config = dict(
    num_hidden_layers=8,
    hidden_size=384,
    n_experts=80,
    experts_per_token=6,
    d_expert=96,
    d_shared_expert=0,
    hidden_act='bilinear',
    moe_layers=[1, 2, 3, 4, 5, 6, 7],
    router_score='sigmoid',
    normalize_top_k=True,
    routed_scale=2.45,
    balance_loss=0.000631,
    balance_bias=True,
    router_bias=True,
    n_groups=8,
    groups_per_token=3,
    init_std_router=0.0102,
    lr_router=0.000324,
    vocab_size=16384,
    norm='rmsnorm',
    norm_eps=1e-07,
    tie_word_embeddings='early',
    optimizer='adamw',
    learning_rate=0.00133,
    beta1=0.95,
    beta2=0.98,
    max_grad_norm=0.5,
    batch_tokens=131072,
    max_seq_len=512,
    train_tokens=561200000,
    max_steps=4282,
    dataset='wikipedia_en',
)
Below are experts of layer 2 (counted from 0) of a mixture-of-experts language model. Rows are named router (the router's row for the expert), gate (a neuron's input weights, with its number), up (a neuron's input weights, with its number), down (a neuron's output weights, with its number) and show model dimensions 64-127. Each number is 500 + 25 x the weight over its row's rms, rounded and kept within 0 to 999. Numbers have three digits each.
After each expert's rows: a language model's description of what the expert responds to; "comes after" lists some tokens at least twice as common just before its tokens as in all text. This comes from a sample of Wikipedia text that the model never trained on. Tokens count by the router's weight.

# expert 27
router:509519490438516569513556509487485493492513497476526535500541506521507506481439488544485526495500516510522508518470550513550510462480463502523484455482504457487515426502531581483527466503486491
gate0:498502494501502467510527512512547490494503475476497473469493477562527475501455507549516445503502510482510498500460497500516511479540510469545478502492477527452447526454480498474506484514495552
up0:510474477502544491518488498482495494506524500492514458534519496457521458496501503526521527477485502497514502473547510500517487558528474464512515498504541493511526511500497499497477498494556486
down0:501479536510497501499518463503507477500508484542475497455493518510513512518491490513540463560539521573505457502458521498483506496489536532479496494470543506519522496470521521516494509449505455
What it handles: Nouns for universities, colleges, law, churches, religions and government in biographies and institutional text, such as Faculty, Jewish, Democratic, missionaries.
comes after: " the", " of", " and", " a", " his", "'s"

# expert 62
router:497496513515515509522577499467514513525524554474513452429543462508530469480504516527483483496500489516472509533505497508527474504499469524511503450494507492497480524508521513476521487504490531
gate0:492492455526497477502475493523498492529472504498505507525506561480470492496513465475496490515507484447495519455532497500506498497501535516510502494510505530547500504483485532485454519517500467
up0:470513539530499529503500520530509480489453471457500478487492484504494475489506515508550526466498500481570517520486502448503483526542499491498502537503472499518519522501540492504558440548527492
down0:484481460511524508533476526511486475509480499514471498548472502497503498508512529471513502460490487474507463487495508485520500513517483498487496499492510479494476512518456572513491462488514518
What it handles: Sentence-final periods, colons and paragraph breaks, and sentence-opening words like The, In, At, However, There.
comes after: ".", ".\n\n", "0", "1", "18", "2"

# expert 41
router:506539484477530503560553505483494496500513502482526520488527496494476550471529488507490478497496520493455516446486503517514479534533485539495509492479520509521539499499522560550463517535523555
gate0:523517561516492487516484483511532496479515507478537476506538558497510524493500489482498490511495516474487491468471500520500480486515500473494508502531522510565548482503489513473434486504515501
up0:475482464538517495491497478534470479472512463465419504473511515492485491461494483506538474505496542520510490514519491511482464536506508496504497515488502481556514520518505530511479499516480527
down0:503486497509548486512487444461538506459527505416478519501514497517432508457497495495503519514529509478497568485486497516492494495496465544516506503506503512495509499549459499497543520512503548
What it handles: Spaces and pipe separators in data tables, especially minor-planet lists with MPC, JPL, Haleakala, plus fragments like er and oc.
comes after: " |", ";", " L", "%", " T", " km"

# expert 25
router:514550487477465499502495513496516506542494474499496509477521523482501479504518501496503476498513521548492510493507513498516541476494472554514468514528485489448498504473536561500510523499514522
gate0:512471511494500514455450471525523499495474501512484528486458487469491527528505437557515492522498455464491504533466444490539503516496499548495552545530507499490486501498454488512526496505502493
up0:527495508494501487495509499500502487506532471432493503494499476486453539501488542466480508482549500519512519442510473463502496517522469471502495439489524490498498548503489524532541497484515524
down0:501529498501485542486506539452508485501484491494509518514548511489494501507492504523488500507508563522514502474479508488489500458540495485492501456526507512507475515497484536471484450525516487
What it handles: First pieces of Central or Northern European place and party names and century digits of years, such as Gr, En, Sil, 19.
comes after: " ", "–", " (", "\n", "born", " February"

# expert 38
router:481523499479541488525534504438508510496563497473481479474522493493492481508500475561465476528480515487513498545470551530499519503496483561513517510483509504498480480518533524477451465446501502
gate0:488495469486496522525502520490513457491462452512504496559530528506501500509514491486496498443508542553496479480534501509496554487509499521496464480516493479490504515493508495459481527516511525
up0:507497513512532507510494534503491512484488500471497399476499473498498520513501508501467529508503520493493524508468524511499507508510558487476490497479450500520460555558466497471509478536475527
down0:502522493507507478488527475476532492531518480499485488470477499477502522471507467481486486482495523484518527510563477529487493463526459506496501554482553504506505481472549533510478480491500486
What it handles: Double line breaks after sentences or title lines, == section heading markers, and closing parentheses after birth dates in opening sentences.
comes after: ".\n\n", "\n\n", " |\n", "==\n", " (", " \""

# expert 49
router:484531461494479490563537514469531491516484512496469520495519498480504468506468475517511525519499514452471484504503487486485520505492497522574495470509467464506495497511503538505518503517513500
gate0:558497473489472495534484521515490464458489503503501513463542500510437487506489516497516508491452530521463454491553534492508519474543506509498550463520508528545504495558493505506499532514497483
up0:518522500512506502495488496468510514514535512503519517455494496506485517464509528452520519520479500547515459501480551478447517484458500518443528478480508512522492495518495514500490528456436480
down0:477531536525504523478493475511503502501484525451512482501512480474523535466519472495484482503488514532526522512511515492452523506529508494509477500479514509485494508516505508501476484492540468
What it handles: Pipe separators and numbers in sports schedules and standings, plus game vocabulary such as game, yards, scored, basketball.
comes after: " |", "\n", "–", "%", ";", "2"

# expert 20
router:513513462507506507587513475457489515504521498529467487503556489460483493506478465524506499506510526493475501471518505485509501502499501530520485542513547531543470514520562559477505499511529550
gate0:456496466513498466552481470496520527485526473484493501500494528483520490502541493512470502493521442468496492448549499483488503522511528509493512486476509475475483514505513502500485501520502472
up0:486496498511494488488503471469511507487534512472516455453510476486527474514497501503500481434478474501500461500496498495505472514493488488510505440530492502508475492441500480500515518522516503
down0:507475513520516493520492500496491460493467570522504491505481473473512506495492503484561506495533514467469474477529509521509531491492531497459512502544500498517488513469512496511496507539487502
What it handles: Month names, day numbers, en dashes and degree or prime signs in dates, score ranges and map coordinates, e.g. May 15, 41°54′.
comes after: " ", " (", "–", ":", "′", "6"

# expert 12
router:506540442509520492573548510483538481558495513527481536538526475495546488459480469515505535512499497501497527512517515516476520500500488519506515473491502491483510536499502520486502487486491529
gate0:501519499526470510526497492517495484487556498499495507528491516466524496500476504520507504523496528522497472489515529517450490493475470539494480508443480454478481527548494469505503502523441485
up0:498512498492522507515499474495523522485540484498475511429492469528504532505475519501514501520509519532536511505508506527494517511470514541499480501446505500502501492521483501523510520551494467
down0:492500475531506552533495476504527467484498486500491490488487513464515481475499469481473533547470493502508488460471478549531527493488481501500501486482500473488487526510513514471463504487502494
What it handles: Pipe separators, digits and scores in football and other sports tables, plus words like league, season, match, club, player.
comes after: " |", "0", "1", "2", "3", "4"

# expert 57
router:481537477450520498563547512492534486489490493506495498465520490474502495495500488497508503533512494500498519496511528535504494504519523567521496513523534464492492534504532530487462488522479483
gate0:483517475493522471482486491514475499459456508501476549516468476535507486544479461476501514490512507507453475490541530575499500515483500495499487504473490468508507470548468494525482497515526497
up0:501486513501510502496503551457445482484530485434503442490505491502527458484495467527508491484495491486443474504497520488504484529494512502566499488500507508474545481510549492556494487533551504
down0:488491547490523487488537491492475483530506508497503446495512518552489506493490495494473502502469496486491462490501517492497508438486519499499516511507496481502511521521506461483534511514460495
What it handles: National team phrases after the, plus spaces, pipes and numbers in football and tournament tables, with Cup, Club, Stadium, seed.
comes after: " |", "20", "0", "–", " |\n", "|"

# expert 40
router:521574486519483515524522520505491484517536498503469525498480527495487495491520510485493456514498457512475501480505529499496511525531513555526477471527460517494500468530532535502463468495524565
gate0:509519494509561479523499543468529459499509519506492503521487472515516527514540488515496496501565522503533505485510493506500479500488519516504540508506476550520505496463473473504525512507463499
up0:497458537498491537489490462530499494540452496498510477539510476490508476494484526521478529465498527475451462488470518527496495487507490485523485504481507518485524490504515496474489540531501464
down0:480524513437516478540531500491499506514503491568472490486554504478526482509504513499501616490473501485512530568492463504498485510482486471517513500503493477506481492490516491502475488566509526
What it handles: Bare space tokens, mostly right before years or figures in tables and dates, e.g. in 1880, a 2007 Porsche, | 130.
comes after: " |", "|", ";", " in", ":", " September"

# expert 17
router:513560514478482509569510496458447559459566513498508560480520547509532534448482500543522537497510496477518478525488526506470490520507474489514470451490501450540501487526522580525454527531507547
gate0:489520509510503458480507479518455467506535495496453503528488488469518520515510481493517484544511473508501475525543477506496496493490514484509535502516521479489512566520500492499499520520499517
up0:497504520547519479567470500507499482499500488483461544486484515484441453471490490497500492525503521472458514534492499500511494553502543490505513481514515509473509472534503497525501542501553498
down0:507507499519515510525555442519500497490492474585494530507486511501481511541504451449496508507469492464482525516486509504568498544461481523474518553488500537553512504497508484489509520506554558
What it handles: Word-initial fragments like p, s, c, t, br after the/a/of, plus ordinary nouns such as population, station, region.
comes after: " the", " a", " and", " to", " is", " as"

# expert 2
router:485530458475530517533510480498527542541529537512482524493503507457516470486528493487498487554504525510464471579502541530509516514519475546580531465462474487483509529509492538513508494498495461
gate0:471502498492497525538492494446505481525447480531516475512456530491487501507470473508492499524484532498496469503435518501508483492516539530507527518480515511484501494505503470500465505529485488
up0:504538490463498571513491481502479522532463528496496511519525521477467522462524531506526508522510499472508507569494541499467521518475471494470503512500518456483475518527490469533460509502499534
down0:515496529526503459491532485536482476498490503484474492480507512476504519491509497507499561497463538487474484475536445491494476510494469524496442503506495477488536474482477485506484490462490520
What it handles: Pipe and newline tokens ending rows or separator lines in wiki tables, plus capital or lowercase F and H word starts like F-Zero.
comes after: " |\n", "|", "\n", "0", " JPL", "%"

# expert 8
router:528487507522522535552491469497534514476487514464496514483518485463506499522479485478513464474497532505481487476524508500530496555531473518505477517460515499488511503513525553439481516467516508
gate0:518491536525521504513488468506496488503451508505501510473480577495523521485473533514490547488479498481470512499482491513513518504506520528532515516464502463520477503517495508498478512493519491
up0:508507493482503473523519527487551510457508503449518512502453492542496479496486504462494508553481499534455484513524498503510489490499509540449522500460472543483537495510500509513492532472526488
down0:507505484489495509470494508497490511537499544513475467485501483508498527458498502498498490519514506481495506500502466512473486509447467481438494537477444514485514542532466492499498479484511517
What it handles: Century digits 20 and 19 opening a four-digit year after a month, in, or a space, as in 2010, 2007, 1993.
comes after: " ", "20", "19", "–", " (", "18"